{"num_hidden_layers": 12, "hidden_size": 384, "d_shared_expert": 0, "router_score": "sigmoid", "router_bias": true, "num_key_value_heads": 3, "norm": "layernorm", "qk_norm": false, "tie_word_embeddings": true, "init_std_o": 0.0255, "init_std_down": 0.0}
Below are experts of layer 2 (counted from 0) of a mixture-of-experts language model. Rows are named router (the router's row for the expert), up (a neuron's input weights, with its number) and show model dimensions 96-191. Each number is 500 + 40 x the weight over its row's rms, rounded and kept within 0 to 999. Numbers have three digits each.
Before each expert's rows: a language model's description of what the expert responds to. This comes from a sample of Wikipedia text that the model never trained on.

# expert 17
Description: Media titles and quotes. Closing quotation marks around titles and nouns for creative works in music, film and games articles, such as song, album, episodes, reception.
router:458589500434520491499515561521469508521560483518491431527398484450493587525503454515497595509500499490462504458487479469501516476564537504525458483577533508484547471498490459573485533526600449527487506577544489553545458478528480473486444552548554519540464477539493531624507536565545482494
up0:462489520474469528475526468499506577396478550561471567495465499498559512561445517508474446524537545581508489504443535525481480487523520517520520411457487540470508568488491433466486481474442538521525566509450521497497483542522475529453487515492498496463498487536441520540503528464502570552
up1:486512546480511499559426487493418463511538491485483506533424501494434509503517509519471596522494511476493507541516438428471567517436528512495512487527516470580516521534493458539556561519572619475466552463552399550569478543494492493530551418489546504439493531468513418473546481463520473484
up2:480467480501464414475517461530505453486553495500486483530428510517487517445489579462503530467543499439535460483532466489543542499512558500470543538510459548513462501465454445557491480458554458497518537505464506534461424482525508479436453501487521543517523496534490509514527478494408522515
up3:430532479546502492513493509474529490544541494509479519437532446519508540422504488495538503523451531473558512461522475476471501487497470523524493432514488572442549523447501572547492478511581461548570509566513447515509473560484508537488511510507535510467503503580462494497447556503574532493
up4:447479526435530409533529514470546445518528503542474519516510512552488547442452450499510596488563524488423454568465505435460483502516552555445499491447501497492535526482465493488497503425570429486491567571529421493488438540470454455485558508554513447491408530573507534530524519479503480480
up5:521483466471550520541416476538476449503531436519504511519461495441527515491545444549468518435454564442472536485514451466547487477547493492571446429530512490455477426467505501543498548464543492538468459493490536550492464406582508459545476495509526469517519574521545508454485516595578482493
up6:554469499525452547458472465491501527500505486463496480537424498509475505468524511573428560487436565448487464450469506493570501465526465477540510496437531510548509538527467448535477525510555563446515529561463471432479516510564512440564544531619494489456451527437536558493556509445503475521
up7:543466495501549467509528479514530506481484515530469487548416563453493531457496457555480519425536430468547503472426476464524605551526463541493529462464507558500488558453486521549516444431475542462499494551488505491470463500512514535512563510563538530548492504586522480475450522521551508532
up8:478581450488437511525546497491498478559546539540492479487524439501564560476539502497479488517418471589504562526506415488552618425546503520515509543390490425505552591488520480502500565520509563479529492557479531515507515452492429496559532472447559554530486530452498494502541436470467453525
up9:481512515557482541568503487520507530540582422463480530434426475474539529610505458462495530488468500498495453517433547458525481471495539506536551541426498498506545473461550391497495501463566521501493483526510552485546456496484447549466482586541566573484512545488431471504499498527436540484
up10:450506536456488486534469540463462569448515475538500470493477530495496548549571504453498509536535456412537467482465510501542501547495514425527537487546522446504531566497493477562529567584537539433441554531489526518481476509529492587505503532507566486519569437456481483473497454470537559551
up11:513432452540517423450489521469480519500504490553546557570495467471508553541514547518451448487533500482484572537550504497568503521480535506518434494565473532512471465471456491570466561538548574468528557434526416537584514535539537454520532489574577510476522524525503461485496488527484557551
up12:520502455600492508446488457450424532521516514521489546548560507550481481487555442490481468466470453498538538468507518486472457513438446528604461537471424467501493531487540528512465502534554500450533478537556488479555521497524533515465556471516488463546511471520471360516454443510558511550
up13:445492508547504522492463470565458478604507449433495548509433508484465517574544528524375498491564528477500472461533471559481529508493511503519557485550458475479475516517583457519488560552609520479521508469464497393519461526516520448473571513506537543461495603467480474574431480518519486432
up14:488533491526492490528457420478513526522566512423520489454494502504509439531500502552437499459483561516501549490527496430495491475477467519468498455544513512471526402558469481488534510482503537536492491491536479473508516494482473448538455503460566468484472534529542540383525584515505496503
up15:406533503452506535473543493493536501462536419510457526442458568478549460484495465548569508495548496469530526499445502491508537519468493456497497442477546591485548540482467432467506481470531544455415458490590525527515522558513512491507466502493527488407507490498455514552627509535543436425
up16:473510514397536490486502595500530504481507497479487473455461497544547505501435559464454538517532527484469518488469522471440543521474502497528585471528543544469472479469501484521560514489569467535447526568522508503517473476576515452449427504464518514521456504529471549513495507481499433455
up17:425503567506490499546538475516540440473554473502495560537460504535551571511611458437521508511495468432450496492435491511488482536524510554473444477526476482465479509542540550463503407541454529464547531476512495547479499446547454528494544503450517470546584524538446501550527434526513457464
up18:442562498530520546556516522559521498504557551502514443537454529492486552524434582454483557415447526484500485532418469526484424471460509565475512509461477531446509481474415542541503548471544495465517548459515497503487504523458556473497461538554483488497488520542471517545460517449531512521
up19:450522525511447528512439517388465475504542553544542438530479430481515542493463470493493548470398518507452503503526457581590533438510457489481523547524416516531517521485543517492471527545506443477534495566535522519528478484559498543476494481499530509540451501553546524524464498472526492512
up20:516483448410416518510458527453525500508484505487444481454561482506494501522496502519451467469528552543513500484532469462512494576510454498447490496517487448459510487484508477539490532504590470509546488493570470538528557550517497533505487513485541519441484493492463524543579495546479556494
up21:487459501450552481460495502489546518489527468627453509511462536509442478536529518592557478490481496371458478524472443522489444537531440481548526549475530520490512474480433423494480467480480522488500495493516526539448490514520500514445474455577513498482492513451530570522510502577513447514
up22:451533491523491532435510515515544551496465493539409466484436499551543498522514427523486499467537457458442511468467543480512528504519553537561540484475471499498502530444459520549508520574516537436526530519514487500489541515536541466495463492495506545497514481477484518474487507474477514544
up23:505581502462469481483447509525557456450582471459472557511447463483565561489549506501499501417448463536540470515503512595515481538498544461535567485496514493427467445493528505506529555489459503421457556429457514563505478483500483473420481507455461529508519501507480513529514486559485447522
up24:522545470529495499565461488511493442570492460478545521497448494471508542444493434538403475501459578485474483533512567486454472562524452497479448501465425490488504468453551484546496565481582501526481507535550503478483483520525517469536516537441578491463489582454528527480439478509582516495
up25:443516509501520465463541482549437560440463583468436399485535492452510576524515556480494480476538507502497532502441553470463474503451468576504532511452507462566520521497530529492470467470571449440595597559445446489518536538547528456584455491517462470560457496491442528559535483537557494515
up26:575511621503565522480539500468509515441513426489487529527533544535472534536499460554488522486497488470395532564524537503516456547516489564446424529435523587512435547523528431549537480506478506499455501441530553569512481527485535521541504524591543541438480459447542508464482511467546447517
up27:494520588535469543469485507456484528495524541547521493544492545431489513475524508463518563480490490476477488514449469497458557551449440523486495520519444595528465527468517400528525523445561475477553507548551521572523494489494546455530509486511501540489486509554486484469541551389530475470
up28:474471455469568500517510424491527481542538492462527456616494524439507533437476547466531596486490508394507538539488491519497478515465476459483530490520473545499490491586450511561493491505558567502474516557515457534462481465473519505408488476564538477535496503502567473519492540479476501493
up29:485538473478514528484507504450486481481502493573520480488459456539512513487508528513508507430511482516451454475500470516580493433499549492490516476511491432444535521561565501591522556539542537455508503504574465473508473416526466511486489532538547515519506511588477522485491505474457556456
up30:538529513453441530481489498435517504517477563556514482531503475486511523481528547490464507521589485545511486474453594506476504409538471521509474425523497525515468537460504505463437443497447461474490521547477450447574565558573517501549516518523493558547451495574535472510484557545483405599
up31:545479530486480485539496497428544452561499449515517506492494471474455495477533454495510506508572537440512513436399498566445440501506487527512500507457503440585494428518421541467501484531597480515489522571491488450456483532531555438522529495501452481483503513432495528486502557462575518491
up32:548580502387463492473595489444441421440557539454427479475559468492614480496480499480486499518525568508546520590477552469483504477456526419462510423465497499522429461490538425510523493491508483516499467515499466474561525492490567419494463504430551477528467576452530514490534517412544466533
up33:415426546490508566573495577479497459522523511526437488520386483514488497481433488489537576519541540511449533509532419530481457491544533487462494453526461576481536502502500468477520570529540534561472548564447518516478524539517499476546408509476616507552483565538576546516493545455481446407
up34:392525530488536487483522520519498507482513508459496508511472483556474497470542514527459523495502531503538481483477513507482496500477501526419478500480570494502518539448467447488491508581549455488470534531478486530494527542432511469546460490502576491504494465490464555458512497537483451418
up35:495483555474531487481425417515431460532510494480464464441565524508498532515426492497483529552490559525513566454524457524534459476513541533539461449508487566581543504483435470554475544547561499502400475492538509535522631535467503501473461423479525375487500484511507548465568519470511467497
up36:467573567494546518498519504483416426483576505495497439553408555496520473519516528467414511437502532487448495480471461504461518464534520454508559506487511515488555482541487472489554607470511509451590579540452493456497490472445529466505504535408516475568517504559505508470509461461509437444
up37:518497537431455531501456541506543538485450528539526486468523515515521448535498461495511488590516549478413532533498504441525462455540490500516496464537539531486573458461501516530480490530566443469434436511532540530534507502486484524525356439558576433418485441532528531459512459454501503477
up38:502488533462478611547405443550544487583491552491546497455445566527553536462548519500521496512429445499497521557493422563473564446500427491494476529474481475510572482425528465500514538507488528495529560533589486509471534505485434597515479522509433523464496485541496465462466453475489487492
up39:482530511416516486496509517508472483525464526540508478561485466502515528573517490530549521443422506560466530531476454546581528511488511528502526509492456474525523523521565462538534544528450542570515474501566449416557490432480546499535498519540481491574539473561465516510416482556540551523
up40:472498459469439521515443514502496580504506588480516574546538491463490560468513553505485450547437528444469595553504519504510431523504506505484563514430476526542434470553485482521548575480544495448504534502576489516514439479531432472458519541486476506500525440613468501539465538541436484489
up41:482489509506437525451394523525487488488477521492542470532495485475541474549529519445504531406518590522512593460493454522526499547468565490479510497500414525467601486518502462507488498491492498467582516560593522472536501472578497518630508431434513532507501478497463433543457465461490413471
up42:516546525513460503549513466484516498461478473489510498539448463449528557487520493475524522529465481466525451557470562481511420528491487468514452448533501522450565439556553518559520521520562435445495503522562544539523496540527465499498383517481481611470437505539536509509522527508509543526
up43:491542446524528462435479465478507533459513477417528502512490557505528453545531480540423499443544483419471491468562481443525550511524501489490491552492534473465497470501516447546506554492538479507512424489399461436528508482559553492507583523541520520518528485516501449540463492490593505515
up44:448487522512502498543456512449489494542530521535485560453496474504391542504530454502532443505484472527504546474441471541472519553516552520532515567553493504535486478487475549504465462563389530527515501512499457502444490498452546545555494505539519477524530543505502492462483477523491510510
up45:462505525533472544579480472450513502565499487472512538450489506426507540455508572498436501574483461452520505469518475495470486491504570470487457592420525448537465539469480541526557505487568563464563510446446535487502584558544466515417460501479547582466501485491492506494485526524431497471

# expert 14
Description: Name endings and list lines. Final consonant pieces of German, Nordic and Czech names (Heiligenstadt, Messerschmidt) and line breaks ending species lists, tables and year ranges.
router:579517478474471486499464404411461454575602536548495537455469528558442497448494530544434555480503495487513552464547453498500503470559551486509488526498517445439457449416482513520449504511538417496512500543565481406496575555494508522457509468506536437533471474521533512521470522529510473528
up0:517483553507486488462547568445516593485439507532433548498485466495529429546498533511460456546477534436518475556509526527496459493560532501526497467439519590523495543492437474435512454546420524510486534594494475461465472535570516462520496393436549468438472517479443500421522493497526553528
up1:472505505514542540573436483552492496538497472528430521466489476510469519549486448474410496509484495458494468518491500481494527542417476511494511523447440471523505507492505444496549511501538536481451605500534455494508476534533511540504483470502512474421546466491538466511486434497497481510
up2:505515506454513435440504513545475445496572531496500529489520505498480491467472544517556480470521505467567499547531442508467473476476524492513494507511475536456464509456479458508502490508515464464498531498482514521471432483560553494513458513479590515512495448548475440481516418499446512459
up3:511557562540533559498491473468553397541477453491464491477511418569480538378563475467491552523489539424550565480527509514495496482499545495519412484496459529499521530464441588521528469520589497525540515513526401487471476516467532513498567516546469502453522485558450494461512574572507478496
up4:506503515412497400497519483454532419456531526505520517508472509543507490517465428540526599506522513469398431544469523496446493469504515515494490518492494480501505515528453471520532496501513476488483526459608416551551485547493518465501526563560484426478483494508538485535538529519496434484
up5:517470472484509535428361406444520454499552516575472485535474544505466500496536446499448536418434569498454487470486457535562519474490579549550477499446537469488490456432496456582481525443594555501487534507566527514511539366506469499517549466503527454453488562511512502464486493549573485534
up6:499476505477453521490512464530531502485497541467540482514428480525498472480534500523424501485490514492522502471468474455525569424539472484511474492523547489565558527473489427505459479537553495493488492559476476456472537540537555428551503494471549518482415541449586552496546513434509464478
up7:532485527478497496592518473523487529488472498533508507519473521536497482446479474542518505471574445524496514563484499437482620483467496493530554503433483446477505554425491489572527504462515533403443485517476504507545499488553473525544522509460521550465560497521482485475442532487520496495
up8:503538470476510479587521494473423493527579555588554486433499499547482527527568467546461539464483451572494621550494456471501531445515493505530494550507489426491575583415477514488480519469495495468540469542468502490499513447498447553519541463483509537572502459475477475507525473483464490465
up9:591536568601468576496473439491425451554616494441532568498436459551531524567481504512477533482496466478499527512426536512525463485511512494498544528431490430490525486448509451458514490478561474512494495501528569507514488493482447497532471607526526503449468528504521501488560505519517525579
up10:470589527499465510489485492473464520469513544509555474539497520529499539485516528516508530537462468449552462465516479485535520498545473491531533530517525442478476540448470424522488551486480484473454509487479542490480502491551482559552528528471562488464582504456458497454500436573522496524
up11:463481485481455478508462490474501478508544538495531578528488522489478567583497542579524526465540406488494557536484434476553490444529573410479450575550473478522468509453479417479472530488468517489503496481495444572508516481560520485526443496517538546515452523503502497504480427488550535493
up12:558560511548492471481446453474456494478581451551495486502535444549462478465538528456502548405487429466507549496560543477461456496451559539502464569486507470463512501483552463457483460470540493441518513514473476539603456486547479484513473459543494475518535461513524460549468510521519503573
up13:510509482503524516457408472509609488548513482455482516473527511517518580511451468496465530472577571448528441488482472540525521523462553445558527532529403499456544500540518504504529551556534578400491501541495492448538482485483463451546514456469503503510470615529556485581459515521518533493
up14:525538508509468516521418477496508526516541571498487544470493477457509448501527480506488516468512519470409480517448447466435502517472437472504504482489543519479544444553444503505522463538499595483462546497554471508538480526449490474607521562441558493525478496564585495445523541472513483498
up15:444512490453479544541492493494510502483587455471468494448436553473527461482514491516481514498532535527512576484503477495526504539579560548481471466462511614466504494459568507512517507508549501438476516546521527473461563530511505487494460531500486517461537551536471492532542450482531515447
up16:468517466507540415405461623485490502489526523577522502553495518487510557479476582472418492526506536428472428461492522492454527495467525530475570471538480515495525582469491492468544495534477474521498543512475506518541492486535429523513431452460526523477508481491510540510560476535493455545
up17:409544547536486517504491463488472443545578521453546515587440492522580577486523517457526564586495519500506481506543451505498508502518498525538486495551471477465502492508563423463453413511477511466491540453443478546494516481503474539503511485453514445510548510467424440535500464501460491461
up18:466557481499464488551496554536474482539535497491529505555445501472536525535468584491484560398437521505495535538470446502466468483424560504550496483443464521467485484514417506535439480489537471484492491467505506507498482572483566453482437530498452474493508496542455538539528540424459490494
up19:498478491454480487501556543430442537529490571543525528468501506513504522498462500541461529498434487523473511515499486497482520515495499548545562488530422473440500536479503518530456492549529487456535425536536506488464544471544523563490528463485568480510474476502484522434455506486549510534
up20:530474485485432454539510563437496460512489555477467468476547514496511469457490495511504524530530538527557528581541514453531433544508443512458502476547516484477546488431484450544525473473573440498599480514521493566546487499507474551458501477496565542470411487493433530494539481517521569430
up21:478511503476537564465429517436611468541454568570442460534488455494437493497544542540602428489441492405487551497531487498494465512532434520501460488503555478514527500480471424507439489505511472529494446524513538461459530523509482477498492451567447518519485586503537513455503453530558450478
up22:481495501503498552502502514491580518437460521539487453480426536545571487532464490538519504526511409400479508496519545460439532454510490494533486500470468444460497566515490481507473540491483531459538541497552513510513561534540522471450467512519500505498514517527531489575515536511420492553
up23:495595471477491474425493413532538469478508475472482504486496460502572496489530497527482499431496503497511509501499489537528492506449509440543579554499539455553432483471527549434510530459490493478493485427506494561513509464520514483445538472495504554484486548446441511465460461515521486535
up24:506475460470476521532442434574499462575436501507542581491513474530545542416462467549422515475488510460427453529505489552447481486473439516506439505507523467483500451524516431517501513453553461453504547545563498500453589481502576480577480527459525472497471503503572533516434534522542497506
up25:484543499492497481454479501509393562463510585464393445524469547510507568530500532539504489479503497515544554560509511438447473534445515491535542530481498435495528505483520484475469494521572499427625576534464465560525544548498487491548491469478512459530518454504444554488613520494534454498
up26:524500577510525489489491499481587512498498436458556462504484523493482528510470504487419519444498537505399521477534503508482434493531480536476458563449497532484518527469550477580527477563506449550470476455502547513492484543520530537603485485587561526430492515508556549406486547509504479488
up27:479583602517460526481525503531495458481529587553499536559463550426453472466518523440550524452512440485487526527518470582519523531445563471543477522504490489530471474450479428435468491402506471457554481551484461452473514520503553520521535425501519480475472480489473516469525486394500507529
up28:520513472529510491477464459440521454530535544480589448579501494457513546453507532476496534487502532437456462498468468496453471554455531539472571526519422539491502484523495486545543508525626540509474520555478385492513533465459497539552549467535516522518439474495530562484504539487469469519
up29:487474479484478517478508490436503493539557513581540490461517530498541501455509534593499512555532494517498503495524473493512492433529603511493511430514499494441497559463539501540579529501522491433501506542611518468498522498483485551497471511461602511486525486520495528462499517416458522481
up30:516505538495446532458522500499528589570486530572493586527497488461476449537537531586473499539574467564537516475440511555486543480479473572532471473520529500472434564453534484473472467489478469472536453517553503501530534503547449570533495497562513531513444467515464485488481519479457457519
up31:565469470483469462585423507450491432560514560531483483477472487532503509453505449575494560487530539484455451483459476519439516484459446521532490456478510478498490436557459505523490519506532438510473490538513451498511550534511505476543531476536489523476505503478451511477602603437497524467
up32:541512551449467463446548425464493490450500494552510477579475489440521477490493510503456560532537461523477503542503546505487467477455591474420479481519502453508527533460488429515498452454489531449506547480480526512549590521525528443453509484494523463487584549447594496536536545494479481522
up33:393403577552483566528418569411503524550491537607465475521477458532477519471485484503481503502491493493487514529519451560438430466454570491501475456538512531528541496506472489503515513568460539583496539483507472530559540571528490484505448426490588541532512532537513444441523530478479505446
up34:456532511502531475458491474469535490555491533464476507571496482467463478537546520533450459506519553473503553492522485542480483510464550465513443495458500426492443567502445481528523448575507539469464501510510497542536513526490464473511468474491537472510486522537488555487535517480525455510
up35:479493539500485458490535467551473471536515480512483491575550546471493485570454561477498564527496514491473493448552441530465408476507557549510496475448474546564577512409435439522503500544561449509436566494520521428528585557500564556461536468444535453518522467483466549493517512466500466516
up36:512496526542543557589549470473469463491493488536481472521415565592559486495512556491430545461505482502474473495471456460475460523463492462466521466454460510491523517540457473490544563461522532445550534452448513488467513468450492469492517499481542520495533509542528431435519500467519509497
up37:592463469459451456556402451482476515485546553569520563512538469585512441510483500517444525478540487525470548528521511516510500445503464489514482459501546504478488447457463559487467454525515445434496472511528522504508544474510491504469429437492603485458453447550538545498545473453490455551
up38:468442515487497590565470456551521441511561542506544452485419561551517450477555484518542469509464462475481584490518461491536596470517443567539446527566491519430559561401456466507510507524538480535527480522546467477435524532498519584497460505489519475518450472543487439473477439492562449471
up39:485424519466484490548555460454479480495524508510438491573474538525486523526474482518541578490487534527491535511494403504561540528485556555526467501559457462481488586452497449537484503443503516558529441502549454418557544566457537532491489446547496468578537464515518511555458543537533487491
up40:501511491465512539466502516496543521575475581499545570512541527486538481426482597500500442474437540472466586608487546523501510504528430506438546508384486491542472483539493496499559542450512544405436455533532507480500438524549475495472526508491467437445519479510464499485441469546525452537
up41:528514455520447515455494503499462472452515541505527536471521525458541505513512538467442521422514548526483591461477521547519567524537517476515499489513399462510560545531474441522491492493530493444512484543471506521531501559546522457587489445414496473524456521450411440512475498468507491526
up42:567529558478498444525510496471574424480471447498500550568433487448514494508512469520542544462471469496501567511428503522480452539551477504436470527522543472501581486504517485475485514498505536448478505529520576475494488539497523461474455439477470546535477540479526521450542613525485528580
up43:514522451507545447470393453469465559476495542456537527486502553480529490491465529496412492445478463450485495489560524475607515516454522499536460537437552553429523473485506463553450523543518479481484398535418471451487461427550544551491555504505516444488483484590564473576455467521581497527
up44:484520567569508529515533504482551485503531489509482477463465541533411513523525452511561444502575466531484574528513531516472448504500568486516562533525482503503475520507427499486514449633493486513539497473477490475539509542509470575545488504503521497582519516522477535485519447524546528502
up45:475566531452458514512480484425519528545479464531473521454441468457537549446504500522482591549501452454466543426495467517505440479528556540491423526489515430497452573512464517510604488559587567467537483479472531477511535531529516518465432443499511576521501482511491465468538532449538504505

# expert 21
Description: Name pieces after Re/El. Short word pieces continuing names after Re, El or No, such as Reel, Noel, Reload, fiberglass, plus en dashes and adverb ly.
router:523516536474429520512468437467482460511502523503497480531415465494473569433456508521506533509529453503527526450528501506455547492592454439545461500421435479507548526432504493460490543542622414503470463521574467400471570556486563480449443542494505487492472555527543476481529583525484515539
up0:464527547480463520445513528434474546412448541496433553515507497511557518606515552501452488483516511466525475486505498463437493517559461447523491425383519526520528556485526453447503523533439507498506519549494507457473458534543460505415476532481566478500451526488461522505569492503533525507
up1:444538521496528510586382435473492452478538495549415468507455471506456516526435480509484523544511502457497442518529510511512507499449509486460474495534441482541525537510479461512565530495562528508468605516503429473515487513494477516516490452549533472415575463492486435504511472501455521529
up2:485521540516510455500516540545561433426569506490524485502463493499498523466492501492558549525534483433507506484510422466460440465497578528528506501453447555452529507468459482485541494432550438460537446505532573503493397464568491473523464494504528502530486488585511482479515491513488476529
up3:518515522557511481475522504498582461489504493513461482477504460606524488403474465524496463487477533454531543423517505481516521476498509522490471462445464544492508573479456585529511433481565446493502510529594423510447503524469484492513527536519499487471516518581475480508523558491534508509
up4:474438541418475465512516483495529410505572520516486557550479570483460504501484458526567579473534494444414488536494443481470477515503568470530545444461450510487501557447478474440538588503488406503504528503592462483526471542508486487480494532588493447515449451561553466519545507454484455461
up5:516549513486536509494430448509438442531465432537539544527521492469513543514502453535465479447444508461471480479497430483548525501490500533547520524434441483506442466448524465560478525483550506485487511507517492467533474397556560464502509420521522485518527517448527455469484496555551510530
up6:536513535513494582526498477517467513457521564485541453497435513493503416498552525563481482475463540481452518455435496502570489398537446478562493484486534451579521572542501448499506478445547484486485481593503491461470543481521525445591510453499482459496446551476542555484595466424499469441
up7:523485540503510513490550461557535530475499506524507474540515478485492503432560554568486471450474462450518505521459522477499544491490547464565536517429489489448514597460469454512550521472504531472484530514435521477512459512563527498551535516503483461521587481598490459412446496467535426503
up8:510607456464482474552556490478456534545504527524533431462446547520512609495524487542472511533458504584512542550473458471528575436517460491569531542466531466507544567483549495468507522542551562452513505599490513494481551512505399529511551430565533585508531524428508457493540437478480509513
up9:505519553595472574551459480550468438559622477520538526484423465508592500599485483517521516483530458501507510503461585558530507468502532508500516517430499473499534509539534455427507472440506542485520485488484545495552528544482514519488409563542467556524507549534475492500545495453454558554
up10:458541485457481519526432538517515537436596565521478478506465486468490518557492486467543545582468448488471433488508487466494542480473473462492484475482473408489480505532556398510565548503484571497426445456558513572529464495527481563554500574497557478520497491505493425443542476458531539482
up11:555482468460520449473485520505443452576549511517520484591505537474469532502487575540481513481498453468492544569479459480597432506525585472562413512536433527512494569455471476502482584511514571483486561494499502528548465429477544459521515559527505466494468518529567469495532470479508534565
up12:570554456590448507417531375456456523494520515558509529551595506561461547518542497482520511406492483518490498500487553478442432528468545476550493471489460473436445597543532521476481522535516496468564456553537492468558513511487475475544461446464520485518522445523488459509486469556516483474
up13:553512489506520506423427496518533478567518511459483550519472537478516585550454565570470485432487513399550445423497475486566499492498516452573512474495429493472531490458547475526528549573578500469525511486451478426511474529492503434557475440504486512467493598575479474495542479526490521416
up14:416544467593472495542434459515499528526555507475517539479443573447511459530516570527485532483510551462474533468539525420453532484505480453519449451463559540540510447545464470471492448488551542602415470512477427480492492503439480482593474487484522500472514524495528535454569498452487535463
up15:412550509488484538485513462514548540493536455527479527469464495564532511454480544511528568499515504527544581449538476477516606492558550467498456460481498550495492513473573469500525550452537537427458544545530479466465536544487497500516464519457528517444556523532449461518551492480470536403
up16:534441486508496466441457515496514517458468513515513543497480516508526528469448540507448564475499496499474462452444457479472497521468473523491562454551505498513498526466498470451551461496524464493525558473478503511512555423498462512484386442450541536474510522481544433494547503517433454464
up17:440562494541481523547490446451473394553593496440552505557467451473515572471593474405474553510515462454473555522491458487490514504474497500487513480506405460470480496559550467474483455512511521389532517458487481503490576504511552487490515472419495427529504559536475483535466470497480462524
up18:476518504529513521524502476514471464544571535538517427558506492430539517505460580447481540454514471505549525607459483550473471534405544465528480392489443518464488505487456494533428487502511437502500419500501556513472500596455529445494511504541463489461454567526428539500496539394489534530
up19:442483503538458485499458473427566438474512572542510487504472469507519557417516481480589432473418474453473515537453492548523584514447508461478499521516431518477541523490468534490437513541517464515530424590528532459502489466535524526484519428478530515541478520511537507421438485475541496524
up20:500500511462453504516469513463494453542454481527501440522537473480500498480484545545450523498537520511503477580561520469498438549494490560495520448533415510434523522517509498514520483479611478483548498475558474461517535512491520544539476513474533559455453484495473556551558497504427552535
up21:496472527485516542477453521455576489542496539523492494478459518462462545512536521545560421445534495424491442498411514472476515497554421538543472546461576459458548478454519448495418520436500499497460473563471498510447486532515449478506529506494433486484502540486487531434540484558514488496
up22:455496486554478532452519529509547519426431512504410487507416494519576509536482505553554445500546445456541465433493499452525587514466473431506516446481448496508529530532483449554534567599539529503507524478579480462516507531464486507470516496525506510514482493544503439473542499536469462493
up23:491527483442430472476470500536551470458592521506523546555502497468592561509507479560510543465522465525529438455485543513481464463516509477523559503462578526500532481459489545475422544476477492466502502501485482553470479553502519478490531500439506534513508506451446553513509509506491508516
up24:521502509463529522485431509474520475582492421444509480479429474506472531489472454538455459483533494473490502556494475504437452551492437463543465520470482496486522454479528472476443520505597491455478486550580530468510549485530573470509459481482487499490491537525568530514475529464509545531
up25:504581473513542476425504447525480516512489540517466407512557475448527568517591571466453519510510486483493534516499534528504514554449536506502496541448471496518506573474512475477431466500614495473568507555497470444552496564509518489566512444526499474499402476475484583489536483477552506467
up26:551555667523531551442457451494467548428476462489513543481481512512489481551470516497518546439502521525412567437537581522524461488570483500529468526458573522468488554475518472504551509503519486506501494484497514497564496517482593546563498516582544509472488462462529503451526563397457488485
up27:502547607561504486491489452561494481462505607587516536541510557466465512497486548409535518427506453510455528506513472592488531585457519491503505519544491529481508531516473404469530495476487456509513502527541514495460471525493495482508560407499537453478482501552542470480500537388505447568
up28:453490494564471523484472476499505424525511599503515442548481503431546488485527529480521501498520509437482468463458470478440495462431441477495488484523461512478479498574443499528554481561537538483411478528496423496467563469544545517447495400546493568536442485551534499433574432408497508511
up29:486522490529527515469485446414505507505508491566562435449461457551543510549505525555516514514532493492511501462520493458497471403487571473557531436498520509411477559496512470536550508524556489426506513539565458497514539482503500538519481487512567535469462496551506536474525508453459500445
up30:505538527491417527480493494481503494541500530529476521515440471437530568475572530494530544480563476570536497506480514450511541474469488505477567449522479535455459492452471521471554524499468477457480449502523478514608564548590492532514501486539518539581475458563536427549475554517508439577
up31:511497568501496473555483494469519364501528499485539525507409452471421505475486490549529511458544502481459461446444467572426525527533542441487522503522483421458538470519388476517456516505529453535401494546499462456483493517522499554517568512463454522494511550471460497483494541490503477519
up32:490514506504452542445526441426483517382511568479466480546505551528485510496497539519509525556523574500525496534467544445483524520486509409490508489501557512534516499459468445491464520500516489432469495569446471423500577526533549457511449405467517476528544546490571468467494568446446523506
up33:445474565506493556481429577473530505569506510533484491531460503495443548487447488449488535458517551508483457504549423522491461472539606412525501492527435532473564509514526450450518527583512503512479545494461508504508549545533567489517394520579549536521490506540559583502450550471445431486
up34:486517484459529494463512495492486557561505517493481507536497530441536526481496478514440498557530573501482495511529542440487468511436489515484485497466507458536470593491463463477507460593577498436446519500507507459565541535475433497535438488497551440468450485512457572536530486555487466572
up35:501507531469494467476456466537477427560488529498488463561516549482537494550433518465509555547506477486451617523527461550492432457521493442482445446455509485547605530482489466515496490532571524519479473492524557458534563560515533515543499469449557459514555545533520481463544565471500469489
up36:428504553560511496581461410456506450501556544517489444535439544469545498499541559473431515433541481469500501494470439486480521509422513455512532512437528550479542491489474470488535570445529480431546562456495489451468576477462470484481524540490468489541462502587537490434497547440524484491
up37:558450431457387447493464428503471481501501561576488515554465483546557508521511512547518525438490421513434479522465519499533469453497445457481472447463497504523572415457432485510489534572502498493485474500571507549476524582451562529496399484481603457482505498496473515450512483486503494531
up38:456614525545497588543418416586510379500514553525580443493405524486511537462562516481515461522472477437475542492504496485508613468521481513545488572467579485544552511416493509483500521466532475493538522501539426446444550483515482543496498537518497484458454506545514443453466448520559478463
up39:455515485493513485467466491474535492469457583504497480626448450488571565571474564534562546554452522510524514463517406456524537544465502511553468522492474471565479562483514444561509579459520521567498465487548423409556548468469529510517502458555466433549446543559521482548499526534518468454
up40:525544526555505525500442474543481520493464574514545579502483516480560506506521555498495471496552574466460592448458546518519470504505444564505528524369477499483466492550481412491540545462572518425473513539539486442583462422526532516435530480453477413408530458585474493508477504531440420523
up41:503504455485477520445450564534513478521483513492574493516526513446540522490512523464513563472535544536464603512509474512493485542617488528498528471498422505521590481463530482446497447440591507471492455557509519519432540519518529458622501471474461538518434551523461457523514571470476450496
up42:522545588510516495519551446484518501438482446488516534556473493455558488464503514527500570513490494523520490478462481511476494516548526500427482460566516474459582489522523515501488530515520479478472515509481535481499475527487517499463464483450448499440469498536466510426527559430512522535
up43:487489434517522477423461447483518536432505507470539534494526517495514482503535511559472441421497528469502445501544461417542451501528499499492533523454516457502568450426504482549440573526521522523511478557493459459558518427582510537494539523542515510456506464532546483543453506519509526501
up44:434515558506508503518482529464512463504503489504486509463477454584443546467521478487486527515523437457480522568489496583495496437532513549514520524524469519545534506444500492453494476614505469512504534506507428501469506522437581572518514476506498484589515536506522415483481519562430512537
up45:460555517512476531572487468421473486483483503460483477415454502478491523506475527494474520525453467504499460458522486484499439496529524487497414572465506461496459578489528525471604492476605544492520492465472493475543532498516512498458435507458575564434449465519544441485514526462523526531